Below are experts of layer 5 (counted from 0) of a mixture-of-experts language model. Rows are named router (the router's row for the expert), up (a neuron's input weights, with its number) and show model dimensions 0-95. Each number is 128 + 32 x the weight over its row's rms, rounded and kept within 0 to 255. Numbers have three digits each.
After each expert's rows: "comes after" lists some tokens at least twice as common just before its tokens as in all text; "gets" lists some tokens that make up at least twice as much of what it gets as of all text. This comes from a sample of Wikipedia text that the model never trained on. Tokens count by the router's weight.

# expert 26
router:097099106129090118125188165132169130131140077148121112168208131184099067074066067153157126154122091135144064105151195173128162149173173101132060106152167189102132125123172138147118078151111101140139153100165153158101107124184128110146123150128099157147126101127136116150154113159144147083
up7:163134114113164143108120103140177083166202116123141093144142191133113081191099103112096116137104175189089166130163075162140161168157111073134102137153169105133152126129128127098112101078085077137118144105096089135148081102180104147160133149124065181115141153104079139164153071133146163072
up8:110075127097124109079103114119089097095070074110148183102099147124119123072163117169142183108086116069116144188037120133115075139119148169103106127130152126108116106140116127140114149128068148172092100143186124152144175200129206152093105142130131111141087124125140134090143103157073131163
up9:114177106156066128135088162135133130106145125159153129097117124119100084170200099132098109092138098178158139148129092112143162090149159166138107122166049127090132162080154131127156061098164129121179174085170109143165173100160153162145144100164174070095119180168082145158089103162142124092
up10:118139120078102159096115133095102170073139113078133121211109125132088105172131134102118110059115150067087085109161143106112123119145126192125085154091036138150153143107085051127140135149089078156066141113075139131109114151078160151108118155095158122126124140144159163115098134127071111159
up11:146158147169088098155147179140106139119177119125151100161138141103105137118056159116097112193168199111173105146107167086107123134105155138130068095109181151195199129142140156133113103195179100145118143095134180147150138112136112202088161129073127136080124119127140140164167136128149146073
up12:103128086118152133143155055121129111098091091167121117120128150181066146136142098171161149179162064149126081082140195127181148142085163154064132074112127171102101138152128127137114140142116122183183098104123086102152172105115112164092105061163111166076153126131162126126078077146152137138
up13:113131165121045115133155131098106112136134126196132177112132160125164084126144127138148137135071149083165063193152091152124155171167154182066110119124116153170131088112111147201115115139099119148089121151167138179095126090146113171178156142149090136112144148066132132131202152153065119108
up14:119155151101062126120151126144181115163110119094138105136187127088126090079237090117133151101159118086106130183119103151145150117183129131161131079099126167098173145103137154133103142132117142136165129102146151152141142094193140083136142135211172136096183132173148170168131157146109188085
up15:153141122104193117119083122129158176169186126108117101162158141159115065176163124172152084068113104161169110113139119116096135190162179152052069158144114131074154125151142074128112128155059080106127142079108118139134104157113114184127174151199140091135132136129143118107165103140130096156
comes after: "\n", "\n\n", "| Party", "otes |", " | V", "itle"
gets: " |", "|", " |  |", ";", "|  |", ") |"

# expert 53
router:121148115156176103099152173097168139086171081154085100166164184167140124138093086162140098123164077082129105096147169146164161158167165149165091108157155168102083080080129154153147103158090155169142106094162172088148125107181158168121164145134082146126110087164110088143107152177087143097
up7:079134149143121114087134153151150138161127128185084124144185142132164164167102151121191113092175119180192141089118133122088146112073146112142135081139190116109094147107116169167171126159106124150131072103182108031165099142162138108114139127083168129144180114143067079156104127105136095101
up8:080120178137126123081128077127161120103174151137096147102192119158164103073142098086153128159124133151086134098107154121145139103120167143135089163144187162141078107090072110130127127131130153128160056082095173103124171135112208122146129196129161121077137082089105112132085100114111091055
up9:138146107109158163140105070053113105092151120121118094098102118161125106143075079154163171156146081160171144157096134115128173141148157157130099080104158155117127073131197100083170134150204128171114135171169097101108106147157179170103182179097084134157136139150105157138082123141077111098
up10:169139060091130095138140150144145148088110128138112153215136109206149180127118120152116100105196153188121159113087137092182151108152156075125141127159175151156151162171140113140132142143125169170192116116134155103196130150102151137195086132184138100128123137097125071168153157133112133165
up11:091142163097155138137150140129164175136098097126107125148187229123139197154127119138110212138125118099194116133063133095117164158115156135155111101149180134175113121117149133136080105121066151139123105135207138203130119128131115125120122141146108119153120141139142084162118205163095080164
up12:136103057130155152131046141103153150137107078148100139145167157099174112178117149212141151157089160103110098153139153170130167157166148130139109125124136155118140156073158197162122119169089149121144185130121080142187124112075140110119134131123129141123121098203122141064088110201116119094
up13:104182132085176073169127140149104084150137097129106125175144178156120129106111088162121129171133105191158206114106147146171093162150111118091071105121140239153096097184123091135108111141142112160160164102045157145136101150155114178145162116148141157118104099114118171110129139144096139123
up14:159164128088105177134123120139185161095118129194160103117203128203106105135078069076162121118094109162134080150121153153179155130144163080120111143158124149119148125121083121114068122151066138115143132106119123092097071092124151141104103105093091138186102091142101153172119087147061174116
up15:112153131088115084110148082108157092098111159106122132145150123171119160150143059128095065105144100050148073147170132122169168148075177113100071141113197097086109115091128112113137173176145156105125153170082118134123104086133199161088120125123069121097138112139104171136193153129134160154
comes after: " | ", " (", " ", " |  | ", "0", " | —"
gets: " |", ",", "0", " She", "2", " He"

# expert 98
router:161124079137126147102098153102153104139164092199072116160143129147161117102083096138135083130103120090105134090152183121112120114168115109122131113157143178063140123057161124147210087154109116191145180113149146057169090114134134158184120156134065149154113147135099144141057105158102143111
up0:064130031146172137159137137169102201125157135099152110165186118150143168115095148151115115149069084128078111156185143114080152119132134194094138106142121131083147154095161149169150124161100143124159152148147099124172075120159180140127116115091104142160130146145117194183087139112123170088
up1:152111130177091138079174110129172106228100154152181109147119141201137127113176115153106099169099149124108096129089146144105172144134152118142136159149138113160142180162144122096170150189130073112137121132166178099151089145139147184156136113176134166105109075123140144115069086132114084053
up2:168161080098102172083176146126183104115122097139082076156149162155157076067135179095128086117131154140149107092147150181146157112151122100092130123119116169082145180139062148135179121131100137124121068198109109144165171129106147145171109136105100149164133186182160110122091162156076119123
up3:159116143107117141143136122167144117091158090118185092140191159136138088107152084151167122113126157080108122198184138078146175067111064100147105115170123117118146124096174154098181129149182091122160164166110108083215106138113144111145182113152107149073144086138164185124103134117133121092
up4:180113179135151169106138184140149144095208109087143124155145140071175139110150077090105144126147164103140088120101198107114145089110134125073128151143135122116121096137138135162108109221187110167192149121105155142150126131161128147129151132181111152146094153073143177151152108044099128101
up5:175074154131080179128154183152127115137192107098200131095165210155126143066084150116114072100153140115150143112153120145092142143166127130136160111147140158119215176061165154115106121157167114166144142113115132100126074110160124135116098134160071172113175116093108098100156160150122117130
up6:152123092117116098223155109120135075161168095189085106158124140157098125181112144119160053168125100166138144152112150144134155116147103149096122076151155142086176133090164118121157136160126102161133106146137151107150067134074146123163130163129154094201129112138161171110149178213095102093
up7:169127157139127084121150173121139068157165086150155130078137138145133151150085139150134112105131174240120184087114077120121125094091153119149125093204108123140112117043147149110175155157120140139129150104150131087142071087088144113167108143163093140171157126138146145123203168113089098122
up8:121092170158084138112120106112155100172093143126083199118099189095150123133144114135089175165190167145135164077162150171179157098116118152132139114119119155130120162077129060169155159148205137090196138066113179129131157072130125147099156136118103077127070140117134111166146156108114134114
comes after: " B", " G", " b", " J", " L", "h"
gets: "ant", "ow", "ot", "att", "ack", "ett"

# expert 60
router:076064082184123110068104165109136129111105090134093141136139163136120089158102104190172126126198094141115144100182092135165113168131173090136076114104119159137115121098089155114106138166133163198155098137123164110182092092161163137104088151145147113148045126132119090169083124148096148093
up7:067112109074116102046155166109155125146044102118108098168110165139152102132096097116093078120131147179140101134146101161128140193096151105124115180158097098154152158134100137118093130156074120154129153124100119133155077121105152177117148154201111100122104190049120109110137175120104115182
up8:064163099211168101122149180128162140145147143098109146120115174201117138152139128081174123158143137164086116117171082103154132186085110107147139133131101098146145102128087146133123139121144113123175169121162140112152087083146126089076142094232140141095084118145173091168139102129144176078
up9:121116096115134167099106081143084136153113130128114104158131133101123129135127111089188074189150057067192122089135166124110093129172120063133070086108088162116137117133114134121127171182168149149095185126144185101151159112117111087134070154130164171080060100126118131107147133126088129065
up10:148145149179062117126104148077092178105153133091146114174100184160204087074147130125110111118159114131097073111059114094125093152132173101125089138172170162152138178157169145139082145153197084109098147135103160137138095076113137120130127112139137190105139146129093151153065150151120150083
up11:142089137158134092131119087111119146119159173187118141106151053140137075127100101150163175122197169059139152138121086047151084151147124086150115135191115118161132122099150122089163119121170065152156098095131124078174111147143165176108105145166132175084088131105147123136115100126089077094
up12:096122080127136078118155148132155095164149105115164133177143180148154106179134050136150106166088114163059132078100167177086099117153140126108146063144096134158149171106108107108150124164127132121152122094106152080139137111052171112114097111136121076092041074110152179171140122120133156132
up13:179087114163094131068086136144187124145087080142117152086154149182111094169127127221158122136134141144157146071194097113107134121098117103170145128106130150152124173154134116112089096202152122101145071093141138087174170169167152121091140098102161114155100171154130107176134117137108071111
up14:088085166155147100135128168201117093077084117099098098151143108175087152124117119071167166156127045148132160070163185080097108136092148105085127142148111111144159159140132158119200106142193133174150128066124152082098104130167169165099100121138147148084114146097114135148149085134123137110
up15:091111111180110129141072109173177138162064165132090182182139179152069117156138115124105120108150093108096210095116096161129102148210155130092148151131151148138108096138161126081152117145171165118138122110130160093190105104143109141135102169140158114164120143145110111154219130151066123141
comes after: " t", " T", " r", " w", " s", " Th"
gets: "or", "ier", "our", "ure", "ors", "on"

# expert 79
router:087166093114106151091123164110168114093170072150102099175178145180135061159073085153151109164184116137102118129161182184169142097115143111131077123191156158086114113100103155150114124152117091146115113103163165116157170084209130128133134105116115170117100094168133100147100185174116118127
up0:134104170146158136107154156165114134088118151115083131071124094148138098159121085103119145096094135167097074170109157133079104168124154099135094156174119188116079157090129149141117166188109126140146162124084116172146121067133166150094079097140088074159088171156201151051117128140108083155
up1:053107099125077108147169164094117151123164125100167106175126142110091167155090142127159071123119073092141073106168078125155194093096153148116108051188148082132131134111124106124137141143134143149089162131118139089110150135149119151137167113136104203099136090162145140090059112073069122143
up2:140139175135129123148106116163148060118135098111072149139138149141063122124118102101098099126100060114185126137067179141089112084145160099155198168113122190128089109113077093147104122111171157138122054134181073114127131117137100183195136108115138190097127113096130095125133077145135162105
up3:102177188105055107139059175101147161115120134134157066132160146154114082084169142076160095160133135135097132154136154117181109092201152137142095153144166168124158147131089101092166133133173081159136125108143134142130123096105108112176136133155101100100142128135048075153082108100090185110
up4:143154126094106175139051140123107154186133082125132105149165167092098063169127150191104121139111130113121091165159156138146142111157147099095093137133106170125132090106160166107060128150188144139109120095109119171177132112157129099152182082117068102101095108113138112154107135098023078147
up5:153151146097082144170165139088106106113139098203155129150133147145127076141100117161104062176131181111142127182130140210150089145164143107100139193169139153114078131052135117124026132127099142155122132105111131060125109101170155125103152080140109096120143099180136135110142112126172113116
up6:166160128131087167143192111100087169148105036100073122063114090182141067086082121155170106169155131113175114091120143168106122128108127119083114102130105123058122150072105120123105107161105109100184134097130164105106154117113133144175136148164079111183107131097168132102133067136123112123
up7:123169138135086165098163105051163091121166140191136099121192172143162055167108137121181088159173103142120162152129126138123109125098162096174099159147155119093149141092164102110127162166172114129110134165083150109132105080166114159108136099169123144125155159221111089192140129112124111171
up8:133191099196133145127156146115163169144107114117153131093128104123209138106093124198105116131094120113062154112168130165158154122101188136146143053165110177151077095143087116121098141146164045153155126107108128115167086100171100119153153154097172129107125124129125107106115123212138082129
comes after: "0", "|---|---|---|---", "\n", "5", "3", "6"
gets: " |", "==", "===", " ===", "% |", " =="

# expert 82
router:105134148099176094135159156097205166117123138125084116137113196144137097120138109155112106112111143109129120104175134112153137189166198111203130077104186180088094120096133129155162079147148111172088102132125206094119102135158150145126123126105106122161122059111118112162084165181092082151
up0:184049108134108154127146135073110140146080147157180137152136151068135120188148084154134136145108048118110152134075100124164189118103153085122186119091158101132111127151123133133158112150096132142124100129103191111186177102156180097135110117144086122193074076071143118144122134149126089142
up1:133143144083083079071159097168146143085119125158078121152124086148130080139108082168129202105094145121100118108121078081130101175159143101157136106131204143102100156123082119105080090132150130124102081160102159144132115136111064127153143117087074115112109118113195157118151132172136038162
up2:141110150055139133159187036178153144123204103160143116100144109122102125148139127141130116052127057098188141147131119148122166171143127198083126140160122117134109140105142132111165105123102115174112104154132116120078132061131114145154178108070150093071138084116146116157086163165108138106
up3:124122085159130113096165159145114084136161129095126169116138118123097097086096105164181123103118149171124116156155164097125090109134073096070175068080124119090103121117150090147102100152168131185132078136072112155157140116134184161043157137100143157078115175107108092141125100144037144157
up4:134147109088136118198114120122150136111125123179125121115170123145121153144144131122116080072093108161160131154116122083148132183100118116080168091152214165068146140085100145080110100170085054111153186128132115075112095132112129041134128140126139161184095197124124091135129133162101113176
up5:075141089124135114105122135146156123179140105193119108150126156162155128174178127159109139127145205125099171093153180178145146071142171104154180093112132130125121124098194122092067121169096118127177109122153109195114169136148168184150193111108093121119126097152134114111156128103039106126
up6:104164124158136092132145176127209157167106122148105094104130136079147173106103095160114172135075122092076125081109096116146159082138183067112124105155107111123114167084105126149121139143093111105130143123124160151152113166158203112149106052094186099140190108175110090201162135121148147110
up7:121147163146119123118122149101143149195118131144095171114039092136154115080109130120119153131167107130135142082096119180138159107127137132051177129206174148125150104114112161159227135127171132098165121117106175089158130125158118111166140080200140088116118131145115124113138144124082110043
up8:124136165137102092115156167143132127142125140134131133134157125141121138076123094059162077115114112139105066086187107120061108083148112124125162100070156134133204115130093113137125196153107149107100143161204182087148097106151117095126137160113137158165082080097145098071134078135179164071
comes after: "h", "k", " K", "ak", "j", "u"
gets: "h", "an", "am", "k", "ak", "u"